{"num_hidden_layers": 14, "hidden_size": 320, "n_experts": 48, "experts_per_token": 6, "d_expert": 32, "d_shared_expert": 0, "hidden_act": "swiglu", "moe_layers": [0, 1, 2, 3, 4, 5, 6, 7, 8, 9, 10, 11, 12, 13], "router_score": "sigmoid", "normalize_top_k": true, "routed_scale": 2.45, "balance_loss": 0.0023, "balance_bias": true, "init_std_router": 0.007, "lr_router": 0.000375, "vocab_size": 2048, "norm": "rmsnorm", "norm_eps": 1e-05, "tie_word_embeddings": false, "optimizer": "adamw", "learning_rate": 0.00122, "beta1": 0.9, "beta2": 0.98, "max_grad_norm": 1.0, "batch_tokens": 65536, "max_seq_len": 512, "train_tokens": 214300000, "max_steps": 3270, "dataset": "wikipedia_en"}
Below are experts of layer 8 (counted from 0) of a mixture-of-experts language model. Rows are named router (the router's row for the expert), gate (a neuron's input weights, with its number), up (a neuron's input weights, with its number) and show model dimensions 192-255. Each number is 128 + 24 x the weight over its row's rms, rounded and kept within 0 to 255. Numbers have three digits each.
After each expert's rows: "comes after" lists some tokens at least twice as common just before its tokens as in all text. This comes from a sample of Wikipedia text that the model never trained on. Tokens count by the router's weight.

# expert 17
router:105117135114091085175135123105143128153160163124103125137111084126127139131105135089182093117120078122121081099107134162112136078117148112122183094084169134127143136143081115159102088098126110
gate0:109144135135182097175146148105147110129094139152113088108104093155157111113128155141090134138126113127135125124129098141140158128118149118124157110098151109157124165158116112169079126104139148
up0:154132116090130127120136113118089149150142152151132106139195110103118128114091138105101109088120167118123113134132139106124131153190100163103089115121115150148129158146152151070121170152135092
gate1:140133105096095083147158088179152134170145157156094152135139089083131138157087127129129100145069085098134136129141151146128121088117154129101128146094159154111098136151162137113101122138131100
up1:132082091159129149157154103150105119135122090180091117090132124115157119151072146137116147135090100131139121096107112151122143122141135161104121134129121142137151162098125130147112139108117109
gate2:148155145109147137124122117130126114123146123135129135099155115125111123150149099161145144150141115139152138181132176124157059126146121154149086126136090126109084133138160146103138117167131108
up2:130136115130127133094106085112157092118095096139180112140132144123156113168117142126093115131117145145128158158131137141147121121108126151099112086141142134139181132149161103111147130123099131
gate3:145120081126106156154166153108116157138139128158151141135124100079120157122131143099197132148113106119109136127104164095163120117142136127161131159137104134166162115131106151099143105113144123
up3:112087088135145127149146122167092134163138171125124121140118121110126166158120143120155123133094121120108087168149178105184106083126130142126163132124090089155107168157154153114105132116126150
gate4:118146100168125094120117114114094154132128145125136142144107112106174095127159152145086101146150111105122149136157155118116121107127162168119162133104134149089110111116125171188138141169127140
up4:114083104094124105176138162166155153156142179104095135161122115128123133133164150121134107119131126145102147150126173107116130093094154158106162120105134098143100153182086124142102118148158135
gate5:101121127151124118166150077135120132130101102121150125116103158084091176091129160095114113097124129130111137100146135107089150115163102129085148087135140126160145147102115165068154157179111086
up5:182123068170139136108102103137120103129144131089129109139151158132151148145149135106124206121115174150133131148115150116115101128101150125139109146147090116144123141091133148124122110120079174
gate6:143110120169149143136124130114131134155158094119108148094131105109093129055119131139145163130112129098095138113112125125151138153165100093141131181104118193118137158142100176142152103127131165
up6:105065118127147124160165090159152127123136093102135137125121132112108146113132150115120110083186118156072132100066087147158131156119158119138100135100140120125103117146070132098117120106107132
gate7:122095134129100114175095133131127129127175092126118096128143152136147151118123159108141092075130095115138094118162128155094111122143148142096131069079164131111121120127131139167091096099109097
up7:135112112143130089141106137126120123134117121106097136144153110163146100141108126119118113099173101107163132100151138173098134110127131145108133093143151101104158119139115134153114093106113137
comes after: " ", " the", " a", " re", " The", " \""

# expert 18
router:124150133137098117120082116116105159147105166157132129147131130105109097103126141128107127150092140124096133118147096137168196166101109097129148156179080125144141147151132161088148135134091118
gate0:141153132082162128105158124155129109102112124113140105113136116142127135116166190126147110172114160115121144127095140154113118080133152098158100115115104115094122106108134153140093086156128191
up0:105090145154125136189140119141131126143181141090174112103086104124088136130152146090150080121172166129122126170098126078147124096098171146119104124098156144150151099156115111157139145125164110
gate1:131093139152112097139140113152116113161156139157128118095082110136089131104194122124112108144148143141098121108149132112192131115143140152163138165151084176140094105143114157127131091127095121
up1:124186073117140155148126133161119155123108087136102124160169154134163101139118137151144098112129108103131144148123124148086121118126100107128108106142157100138148124125158118117119170125141125
gate2:117095131137093083111145142098087117141132165091110162128101116161108131114136156124128144126148136142111116130106112097105133152069173131127091140098134102139104116154090134111127152120113166
up2:098115162128138146114146131158156138128109112130107097106112186161111129160111103093108123131130100176151138147131138154087112113130175136109160126134131113132141137095090135113126139142125104
gate3:132142152116151122139156190160162127148151115123115109117114101102144114111098136099163101156112158143099148140153095083144137136168150128161091125121130133121153139125157139144094119080144143
up3:151115116098140113150163128140099139143155159139121143112126147102132101117116133105126092146107149110121141134176070111156150146143149138115093166116121083145138176099160115128113115083134121
gate4:158128130134144145149140144097112117114141156142127111120111104125113174097154196147123174131117136166115118101106153137132137132136137093136099143123114067137137143092121143142091134156144129
up4:138135134131114149173114127110142162098141133153121129123128123116113113118089133118090148142099113140095119107159129116149168130124125118101123100127100079148126171108126113109110124135107172
gate5:133090136166121113172153118162122126169118113120100145140119172107122141147112164135123117126169108152114135129110089102101110138137154115134144121148142153088108100105144132121177114127091098
up5:144086141153131139167186132148114109132099113119101118103146157087154145137104125117164145120153114118141163158116069110107130127118110129121126116114128107152165071123094100112145103147118133
gate6:134117124144115101145100162115111140165149159160110137104105115122138172165127113122139127139166136106135091134146173088118105081137130138078147092156105116081099145143135102131111079130133117
up6:134153095145122100121108143070149106173100141143111158123143115119092130146144131140132152167130139104107095123120152078142098098130146125107173180128112059107121144161148139147157112108133126
gate7:163124085126091093136116116151114078151160138131090132150134119162092116118098131126122108119116129152156129111123117141072108114137140118112143092101186163113138079098097176151097154131135119
up7:149133120122156088122141108165133153160147143164122077121148151119095099096159146189111111138144165152096111152152119114155123138141129127123100136148094140168085125101168114102127152125105134
comes after: "\n", " of", ")", " as", " is", " by"

# expert 32
router:143122143128101098130186153108113120123120138171146145120098137115111124136141124165132116189137129122142131118119096104166122136110141134118129151143155114148111098143114159116141128142151108
gate0:092147110139111096132109133103107126161115137125106124155081178132148122112110150106097121119140117126137137132154107143091125157121186106115142123135148088098112157162113152126090126091151116
up0:158122140123130151083104111155150081114162109155131122102117124126119124087119157087151104102085147160105155118085146163086178149115113133095129112157097143150160141098113154135148140164113129
gate1:169147100160137118113131123099092176108133111171143109140135103169137107156158093118162122125125142079171156079139098192120134138153171124177147164163126178106142117086143126152175096095152129
up1:114112120096152153152093176163130107145110118092088169138141110118134148113084142114106124124097153150117133186143122124136120100125119109093102097110121102146137153166119128105129160147111124
gate2:154131119143125102128160128156108160153172093133164139164134124132143127106121160165124102123105116119126168136137127138119109099149103130103135104101141163161122116120104170104132114124089122
up2:144154098141124112112155139121111146148149082127134108151112142092170126116118150126120121128112112093161146165160122147092100121150125087084130100089127120134119112152138159082140126135078100
gate3:136119097132124124152166131092121118129098085093115100126092153110098187084141141136153149138125130097111168156128109109160122082137129141118167130151090127160135105145119131110144121135167136
up3:161106121168135121157134094124126152104144141098111126117104097094087176105153092135165109134158116111149186066122059147156152078115113108155159155115108155152160105153110140140131139150145128
gate4:094117094111123087160175128106103142163106097100160098163138156150102091125136108114089120114118148134116122172154119166084106146148122151137111130154138119152113075189125098089086072089123137
up4:074154109149131109173151162138138158122106084087118101141153159126106140150068160140080135145142137115145144137120080120120105094136141145110145101121152127142114105130165123133157109132152108
gate5:126114138123090133150123164125133122161094167150129132128142171108105128101109129086107153082132145160098101122119139115116117118117147114147110121127145123143137131159116133089137153114154130
up5:115126119114147118128106137187097182131089134106105148138097159142138129134128171129114147164078140130142142135169110153089129112124140140125129110169163144094100148113140118151114109111097145
gate6:100143130114101117151124124155121122147141098144108162145096148110155119136099163134149153170144095170117103121084148123155153111127138142119158136129171107089111129125156154151167156109144155
up6:119104169145159097136153151151111149110113113161167134139092124147115157128140137156104113111140121172105124132119101097137119148137182116112091145130165124108075125161110155179108135102146142
gate7:121101134109145168159176127133111149121123174093087152104089149142107147117131177086107109156156143120124144096139114143100134158105144156109103120138170087133127106134115134118142125163142151
up7:120095159148067195117154165113138120149134108063153106113124095088128144145152126095143125141116138164149139132122130120119153116146166101133130102118131147115119141159099132158137113097176106
comes after: " |", ".", ")", " (", "|", ":"

# expert 47
router:164168128115145129088102147140100102118138126115088116141178106128140161144168089160135133093113140114128113094154135166142140166143106163144112148159137133090107096091156108167123101147121098
gate0:143122142149162169167164133156122131130084141127157123127105122082144148107133149139130111147170133128093148073142114100124129150147115130162106162107119139156113087154130137137123094156110158
up0:153128108158132141080143059114169151155091125108113101117144099127160128185088135152139146149129151088144144112162136140108089105089115138130130092119130102159129099129178083088160109141093123
gate1:146146150152166133113097183157099147138099119126099118116169122116134186112138123120104148085122143128152137116163119110153095158122136121134109154147142124122129126089135117132122126137163094
up1:105088158131145082180091123121119150131138138119127113125113112162065117111114168125141123138145136109142132132102118087093084136126148164100120094114085139151103120145127095096094146104147127
gate2:091129136112130091161158101130164159136126115118084143132125149120116128105117104126130094093181141156137141138092115168111106102129107103140147112155098110117100111166084133109084111125151109
up2:119093127097127103141123145144165108072129081120134142151091130137165069174110136082128119111165107157117117127093134127130124093143129139100147113129132084121162143150112131135113112093128134
gate3:114121095175154107074110104130153141123161165147114114152161136129103124100130078161194162084095143163096099138125166138133124092104105150159167118151144127145124077129148163148122098120110148
up3:140125106138154121094130135157103141139131110152121106127126101141119130121139121182154129092113141093108158117165152142100123124138089132149117137148138097140096106112157128145114120106120106
gate4:106146140087154127070096125151156112142127161090134154133135147154149128147131134130097145141133136143107092139089166119123144088133133106125108137163109119092147107123143162170127111086154180
up4:139124131095118147142110109149103091086138150101144142125129137146130152148153133153135105120118104101096151100139170114132115119144143143157093121174117121123121126133147107125109133123134105
gate5:089174097117137117141127100120136143160119145088120124167127085140122140121119122185135113091100152097109109147129173149137147079163165127109139141156136155141142148109112128129122085118146104
up5:144097131109138131111154128083160097119134125153104141125143116081126143092129083150170120094138122136127094102143126150109106137129148109140155164083154128153149132081109119140113193138138070
gate6:150112163113109178151136167122129099143181128097115127099157102146099152174125123135136116098104135079141131126118126153112156083138136163154136126161149178101130149127154120165110110135126154
up6:115129114131123093137140127139163125114104157135172156138098134107119109093146126133137139181169106188111163128138112125088119129141105058130116155119139098151134112130077144095127121139113148
gate7:160144151167144154133073115128110098095139135076156170147174192143110118131111101129155184123124122110088102133147146150100098159115119126155104111138101105103128118152129110088135121163151163
up7:167187175153093113128098148143104084098158114114166150140175138148160146124124115116134170120136126110113122074149121160153137161115102110194107154130120169092132109148105143167149078112197148
comes after: " |", ")", ";", " (", " 1", " 0"

# expert 29
router:113139159098099140143155082118126144104142107174139165146131144156171119168107075137103129173108109112119111130120150142179111115125110139091118100152169124134143136147150138135152107154133128
gate0:162176162102106125130101084106116112097147162140135118193141149145156139181125107158094133129152126102175106103143166121117139092102137130079177082133122123124135159137089159153157122151122145
up0:115124163081146115156134088140131109139169140172105146161148127106106129141093100130096105135119149123147172130116165128137132044121120129084142131149136131154083147153138135148106088141083111
gate1:121144121122131079089105153107109138133111146135139166125117155129108114103079103168111132133150085109164091137159111146118109121106080149100150075138095113089127156148164140141135128114117125
up1:163144106125110134113137114117122146135113131141117105137117111112121062128214132132155144124102125137124178111122111139133144124138140094150158128109145129119127127132119124141153152115099128
gate2:100123088115133106158118117140114135102099117105178166113192169130155173138115129088140134083119109091085115151174116137151119093114139107126118140115117127164099134144167129101113118142129160
up2:128107134129140142124101104120169097131099110092083100122177107181137134150132077110115108121111147131120127126132124157131108076161154159102083146146114150132147135114143183117158176148134142
gate3:158163160129140096145111117111150071092110101158103121129119096146182126121091126144153097119145077111140125142112109161110112121121128133146113112160113180102184114076120120127105143119160105
up3:136133142131098164175097131125093093086148134126096128130102058140139161145122096141125108139149105133157119070106156116174144120134124132128131122165148151166175142094136136176158106121138144
gate4:090147124102104116092104126152135084146092105111145141175147152150164133142104112133102128113097095097120126096085110108154159142155171112104111135152146146156088138118132158120109112140140107
up4:140133116119164126131123131136131124112171109132133122122122123178144137139109104137120156163119126095132145112116146119142086127168147155133156143142080144153155127158135135176130127154173182
gate5:174116109067088105138143128145124121100152151144125118131155112141130141143127058143110087122109132127143069110151122109137127114169139166113143099116143111147115125153156113149087144143158090
up5:145128129158129130150174130126141089123086140147083106109112116134109089114139134169152159172083108128081148126116138173122156137163102145156150103122112128111118148150094111103127138082131135
gate6:192131166121105154109137146080132142121167165111127107112132117094141103142121132087168091093090138171143112143143096130128147106155166142132113155186164124081123095123133101148146186090116097
up6:110116128138127100128133127117138123097136116166148129145135147154114161097085084157096115142120133085118111115117109068111116097073090117118129123142081129169113107154094150117151146158148119
gate7:136180086115121131138150135130159155163128124158140143156148125087112143144103113116077094102125112156066137139102124110160118087101143103122139116118172098146124109139143130105150149149165154
up7:126097151135112173148106127083127113126139110090136144113100180142078139144117141131110157146163143129130134149094123083125136131117080107104141134132132192144141105115132114128120081097097095
comes after: "\n", ".", " re", "|", ")", "=="